config = dict(
    moe_layers=[2, 3, 4, 5, 6, 7, 8, 9, 10, 11, 12, 13],
    init_std_router=0.0271,
    n_kv_head=2,
    norm='rmsnorm',
    init_std_up=0.0149,
    lr_mult_up=0.917,
    beta1=0.9,
)
Below are experts of layer 6 (counted from 0) of a mixture-of-experts language model. Rows are named router (the router's row for the expert), up (a neuron's input weights, with its number), down (a neuron's output weights, with its number) and show model dimensions 384-447. Each number is 200 + 30 x the weight over its row's rms, rounded and kept within 0 to 999.
After each expert's rows: "mostly gets" lists some tokens that are sent to it at least half of the time. This comes from a sample of Wikipedia text that the model never trained on.

# expert 0
router,186,210,174,200,220,193,220,211,194,185,173,195,187,153,145,197,191,192,200,196,205,185,220,178,182,186,226,177,164,199,147,274,195,133,202,196,161,212,212,192,186,216,157,212,186,215,220,249,169,234,237,209,252,173,218,224,180,219,236,178,220,199,156,277
up0,168,260,242,197,214,130,190,191,213,218,169,249,254,204,238,212,153,252,226,187,203,242,168,169,216,128,201,196,202,229,224,181,159,185,198,249,236,225,234,222,169,165,232,224,170,193,220,195,170,202,231,226,175,221,235,142,230,198,239,229,204,231,246,164
down0,223,184,159,208,209,204,176,213,199,222,190,201,177,184,203,217,173,188,219,207,243,171,207,218,209,210,174,218,195,223,177,203,231,235,247,174,208,179,230,147,224,242,213,183,229,249,174,183,211,212,165,199,244,261,217,221,195,193,169,180,198,199,224,244
mostly gets: "Raj", "Kh", "Kab", "She", "Khan", "Eli"

# expert 9
router,128,219,170,153,254,248,179,190,237,192,165,197,191,192,202,249,208,221,206,201,191,146,194,166,232,180,202,178,218,230,192,245,153,236,181,160,218,161,237,254,203,202,214,162,202,229,186,231,238,188,224,195,192,172,185,232,190,180,232,233,215,193,175,333
up0,284,185,210,197,184,156,233,147,195,190,225,160,171,209,227,186,175,202,218,211,220,252,200,174,215,221,208,209,253,234,200,223,180,164,186,186,182,214,201,177,203,239,207,220,129,215,178,123,233,263,187,247,182,155,217,218,156,174,160,200,172,254,175,205
down0,151,223,287,180,204,186,160,233,190,211,234,219,181,224,203,191,235,191,154,200,252,231,235,143,184,241,180,175,198,163,190,177,170,226,206,194,209,197,185,200,196,221,154,209,216,187,160,174,180,160,224,187,251,182,176,251,167,203,217,228,206,195,168,150
mostly gets: "music ", "—; ", "song ", "album ", "band ", "musical "

# expert 5
router,202,216,181,177,198,227,163,201,188,210,198,179,170,183,189,209,140,261,209,193,154,180,204,211,178,165,203,174,145,221,155,267,220,192,193,201,159,201,245,200,162,221,154,221,179,252,222,216,204,156,241,189,226,171,232,208,215,172,262,197,223,242,167,276
up0,159,208,181,198,187,187,233,174,117,196,260,193,215,228,217,152,200,175,190,194,215,185,193,182,151,233,172,256,183,219,174,182,220,192,149,234,173,209,239,215,214,222,203,170,174,162,209,257,196,202,203,222,242,207,164,199,211,196,191,184,172,195,136,181
down0,205,206,219,200,281,204,188,168,230,176,225,198,188,208,129,210,218,195,179,210,225,106,148,171,186,188,231,151,173,234,222,210,177,227,175,172,191,190,224,234,239,234,189,106,192,200,229,219,214,174,231,273,190,171,199,201,205,253,219,213,220,203,224,227
mostly gets: "Coordinates", "±% ", "Authority", "— ", "Active ", "building"

# expert 10
router,196,196,158,171,199,183,192,199,177,198,156,234,140,204,168,167,170,233,231,174,169,120,251,190,162,190,172,190,177,230,160,260,166,154,171,186,196,169,260,221,227,238,192,188,224,204,219,218,208,168,242,247,188,171,170,199,218,156,203,154,279,204,177,303
up0,212,149,197,240,188,140,184,196,211,249,212,165,251,181,142,253,173,206,213,191,238,231,166,168,230,222,169,229,232,240,232,232,173,181,159,189,211,171,221,197,202,164,193,230,205,225,233,193,263,153,127,169,209,212,237,212,206,275,199,217,214,156,252,160
down0,242,228,135,203,224,220,192,211,208,212,188,186,182,184,200,194,202,231,169,230,202,191,238,188,185,177,261,192,232,258,190,264,195,182,178,167,237,184,184,270,212,194,178,201,243,193,202,217,228,228,215,220,161,182,211,210,227,197,178,212,255,143,189,215
mostly gets: "Bh", "relationship ", "finds ", "wife", "stat", "becomes "

# expert 11
router,197,169,157,176,216,247,158,222,225,162,175,165,200,192,189,194,150,215,193,204,227,195,169,128,192,182,213,191,206,191,157,241,158,214,150,191,218,221,184,236,190,268,178,215,197,225,193,280,204,141,180,183,226,216,184,248,197,174,216,176,228,223,197,209
up0,169,173,248,202,158,187,160,219,173,214,171,164,211,216,204,161,216,257,191,218,236,210,207,132,154,155,174,154,290,208,277,210,210,166,123,179,160,223,258,173,201,283,144,188,167,155,228,159,185,198,204,214,210,168,179,171,164,197,219,182,208,199,192,216
down0,171,155,169,255,176,216,165,212,221,203,227,231,219,238,218,235,222,170,207,200,250,215,257,189,179,243,221,182,245,232,243,172,187,179,289,184,225,222,139,189,171,174,194,190,152,139,218,167,182,214,192,190,187,165,211,226,259,193,244,229,176,194,168,242
mostly gets: "^{(", "% ", "rd", "Votes ", ")}, ", "%"

# expert 15
router,210,161,193,157,211,275,194,194,212,218,198,168,171,206,210,219,194,248,225,173,155,223,187,192,185,212,228,163,187,193,186,236,226,219,161,155,209,213,212,172,178,203,146,176,202,220,229,216,152,159,215,135,239,184,197,204,175,183,219,191,238,179,224,236
up0,223,198,223,202,173,182,217,214,221,263,231,140,234,239,212,202,221,211,190,183,225,203,175,250,213,185,201,255,212,212,261,242,206,204,167,185,221,207,208,203,206,191,174,160,189,201,182,175,221,176,211,148,234,204,206,198,147,245,148,210,206,204,222,194
down0,185,195,205,211,264,259,224,222,180,187,175,254,161,162,163,183,141,170,223,225,157,184,170,173,209,192,190,201,161,178,182,132,175,209,228,222,142,205,187,227,195,204,214,192,206,138,201,206,183,226,219,230,195,186,245,210,140,159,172,215,147,163,207,184
mostly gets: "ings ", "ers ", "ts ", "ies ", "ations ", "ets "

# expert 1
router,193,160,169,121,191,205,202,196,196,181,182,174,205,188,193,199,155,221,169,181,208,183,199,124,204,160,184,180,226,229,143,244,210,204,218,231,224,182,224,216,196,203,151,203,205,243,274,191,183,187,268,236,198,196,242,178,165,146,168,141,215,186,186,238
up0,234,208,254,157,218,201,194,213,190,209,174,207,243,168,241,232,127,200,222,206,201,177,147,204,222,192,210,198,222,168,180,208,161,189,249,244,184,193,183,164,186,205,218,237,199,204,219,241,225,208,202,218,146,175,172,204,248,178,186,234,200,262,171,202
down0,219,220,175,222,247,189,158,236,238,232,233,232,214,214,181,176,210,256,247,208,180,171,173,158,138,213,216,216,204,223,192,211,223,168,185,217,199,187,207,224,198,190,234,175,201,189,193,188,256,186,80,226,238,208,175,182,151,250,171,202,178,206,196,171
mostly gets: "century", "century ", "School", "season ", "round", "ble "

# expert 12
router,146,226,188,131,203,202,183,214,176,227,181,189,153,188,190,172,191,225,194,213,210,259,259,228,118,164,188,181,185,186,156,266,187,210,201,232,218,222,203,169,175,199,144,203,258,219,223,256,202,152,238,221,198,207,235,175,206,189,218,218,239,149,213,245
up0,210,223,232,235,184,199,189,235,191,218,191,257,97,114,220,207,191,206,256,223,187,157,185,234,171,207,186,212,187,189,187,201,214,192,216,239,214,223,158,213,202,147,198,208,197,226,172,216,165,177,260,203,232,194,194,232,186,188,229,214,178,149,173,224
down0,202,165,215,236,198,204,160,206,215,209,184,196,202,185,193,246,185,183,192,171,193,233,194,186,217,238,209,225,189,204,256,227,221,211,198,195,179,221,222,187,218,184,211,212,192,233,174,217,178,153,170,256,151,203,159,184,231,189,185,198,165,198,218,156
mostly gets: "COVID", "Highway ", "Register ", "SR ", "Railway ", "frac"

# expert 13
router,169,188,183,99,211,189,170,220,225,179,184,178,170,220,194,176,196,153,265,191,152,204,230,201,134,188,192,193,193,219,184,239,144,201,204,208,190,178,218,195,235,208,219,267,199,187,201,181,176,222,223,170,255,176,192,225,176,149,206,216,266,223,212,265
up0,176,191,208,254,211,196,149,170,211,212,183,203,227,201,186,146,230,207,213,237,202,154,178,208,161,215,174,150,237,186,142,202,223,210,189,165,205,177,231,146,171,213,204,176,168,168,169,227,198,203,247,198,198,196,208,287,196,263,206,200,200,178,155,182
down0,157,172,199,201,191,242,241,207,173,172,206,157,197,189,157,125,232,184,204,196,219,189,218,193,178,185,195,181,260,256,212,139,213,174,176,206,145,231,242,183,159,151,210,212,239,200,201,181,219,185,159,231,180,238,276,186,194,184,253,225,183,229,222,218
mostly gets: "surrounding ", "but ", "least ", "same ", "and ", "than "

# expert 8
router,183,194,190,184,192,275,140,225,226,214,201,226,184,176,213,202,177,239,230,166,164,223,205,199,158,178,194,178,182,210,166,273,207,190,186,204,219,209,245,184,202,228,225,209,205,208,248,202,220,188,245,161,215,201,187,201,202,187,236,136,235,213,167,257
up0,152,196,155,221,159,181,238,186,269,204,262,211,185,278,169,180,194,229,213,200,192,210,243,162,200,175,223,202,184,187,177,217,223,174,189,151,175,203,213,190,217,167,212,234,146,191,173,167,154,208,212,148,245,237,181,183,215,196,225,196,220,200,176,188
down0,130,189,216,175,247,239,194,148,177,187,201,245,243,201,173,213,201,206,172,228,198,168,200,207,199,203,182,168,188,161,195,161,182,206,286,282,193,226,182,232,187,225,207,212,203,146,232,240,186,200,193,192,190,208,184,224,199,214,181,228,148,166,201,186
mostly gets: "Succeeded ", "Award ", "kg ", "president ", "director ", "Won"

# expert 2
router,183,178,172,151,240,204,183,208,215,227,190,170,172,206,212,169,112,221,204,208,209,239,288,198,175,171,175,211,210,182,177,241,144,202,215,183,243,143,190,196,180,245,185,229,193,268,225,199,196,162,252,196,159,175,205,220,192,169,212,177,242,217,237,252
up0,179,214,203,254,162,182,139,221,197,175,238,182,167,217,223,177,169,216,210,183,197,201,201,207,196,186,138,162,221,214,187,197,204,164,172,232,223,196,241,195,207,207,168,233,164,190,204,146,178,129,291,147,164,186,216,180,264,228,168,209,203,183,141,188
down0,212,211,192,192,194,227,162,211,198,154,202,166,187,200,210,257,222,175,191,228,218,184,163,195,196,162,193,233,169,161,276,222,191,228,192,197,125,188,219,215,196,218,186,208,203,265,177,254,225,239,179,172,190,215,212,224,161,241,193,249,209,232,182,217
mostly gets: "Personal ", "Primary ", "private ", "atorial ", "company ", "Public "

# expert 4
router,160,213,162,171,193,226,149,209,217,226,162,190,118,232,211,210,188,246,184,143,188,217,200,214,153,168,152,177,208,172,176,251,201,209,171,208,176,163,200,221,137,245,184,198,180,200,166,219,194,197,197,178,203,195,204,209,157,178,246,165,210,206,185,257
up0,132,199,183,172,192,203,272,194,170,215,207,229,223,222,215,230,169,234,187,214,149,217,234,212,211,227,209,200,178,217,223,208,179,179,192,184,213,217,226,178,200,160,185,220,229,203,212,183,153,185,201,268,173,152,229,186,258,186,250,186,194,142,198,223
down0,185,162,243,187,218,176,178,235,180,198,133,124,195,137,226,198,195,184,201,203,194,194,163,141,151,142,196,219,194,246,240,200,202,178,204,180,243,147,180,173,209,216,141,181,202,178,203,189,195,236,180,162,226,178,214,177,190,149,208,191,120,201,185,245
mostly gets: "CA ", "yr", "T ", "K ", "oug", "C "

# expert 6
router,207,177,184,163,207,200,214,202,201,186,182,186,162,180,176,219,193,236,220,195,226,220,226,200,144,204,218,198,197,219,137,240,179,227,154,164,213,165,226,201,200,190,164,203,199,244,233,168,157,206,231,179,152,178,272,164,162,173,202,186,278,204,182,243
up0,231,211,198,224,157,179,188,184,184,194,151,231,203,203,212,158,151,240,224,189,165,154,210,179,243,196,200,209,186,217,195,185,215,225,189,229,202,198,197,220,179,211,197,212,204,240,203,194,206,173,147,256,216,155,213,237,200,185,221,188,192,209,163,193
down0,179,186,216,145,227,203,194,170,168,208,161,211,186,233,165,169,247,222,178,171,179,221,282,258,214,241,188,202,169,180,194,164,217,164,168,213,164,245,238,167,154,84,250,193,198,214,170,235,181,250,205,254,147,227,176,204,157,171,172,231,187,175,228,227
mostly gets: "military ", "Army ", "Soviet ", "Regiment ", "Battle ", "Air "

# expert 7
router,193,190,178,167,198,214,130,198,204,219,213,235,197,181,212,179,156,156,205,200,135,156,215,226,161,179,179,152,204,197,179,256,201,227,202,216,211,190,183,204,235,187,169,208,225,254,211,258,192,198,195,206,237,184,177,224,214,157,234,226,276,186,194,236
up0,177,252,222,188,205,164,197,201,171,231,190,181,173,232,153,151,184,223,210,245,200,242,173,221,178,226,173,219,245,300,210,181,146,114,215,186,206,184,234,153,168,181,221,255,241,168,246,216,181,147,214,203,232,184,219,212,194,209,156,156,212,181,225,186
down0,208,220,206,242,192,157,247,197,181,162,212,174,248,177,185,180,141,175,174,205,190,143,233,235,202,175,208,187,215,200,193,233,233,160,220,184,166,208,221,223,183,181,188,182,163,145,204,157,196,193,196,144,180,222,193,208,194,165,239,176,220,224,134,197
mostly gets: "Genus", "classification", "Phylum", "Clade", "Gre", "name"

# expert 14
router,188,188,180,117,198,200,166,199,232,191,148,194,204,206,177,139,196,170,216,232,164,206,192,184,148,165,174,190,161,172,148,279,154,187,175,165,172,217,217,208,200,188,199,238,193,222,177,248,206,203,234,163,232,204,246,177,208,177,177,152,193,224,198,274
up0,199,210,163,167,204,229,205,224,216,187,216,234,196,227,221,217,131,247,187,196,195,234,237,204,202,122,207,172,233,130,230,217,248,230,222,185,171,182,170,209,199,204,200,148,138,205,204,192,173,239,209,187,196,185,149,173,209,195,213,197,240,232,196,183
down0,144,196,188,172,197,169,226,150,190,230,158,203,170,200,152,205,206,200,176,255,199,223,156,143,192,230,166,222,199,203,217,190,203,162,252,233,215,191,249,179,170,199,214,188,167,159,220,203,240,202,224,253,203,222,216,226,190,209,191,212,195,168,243,254
mostly gets: "ston ", "|---|---|---|", "ley ", "ham ", "Williams ", "ett "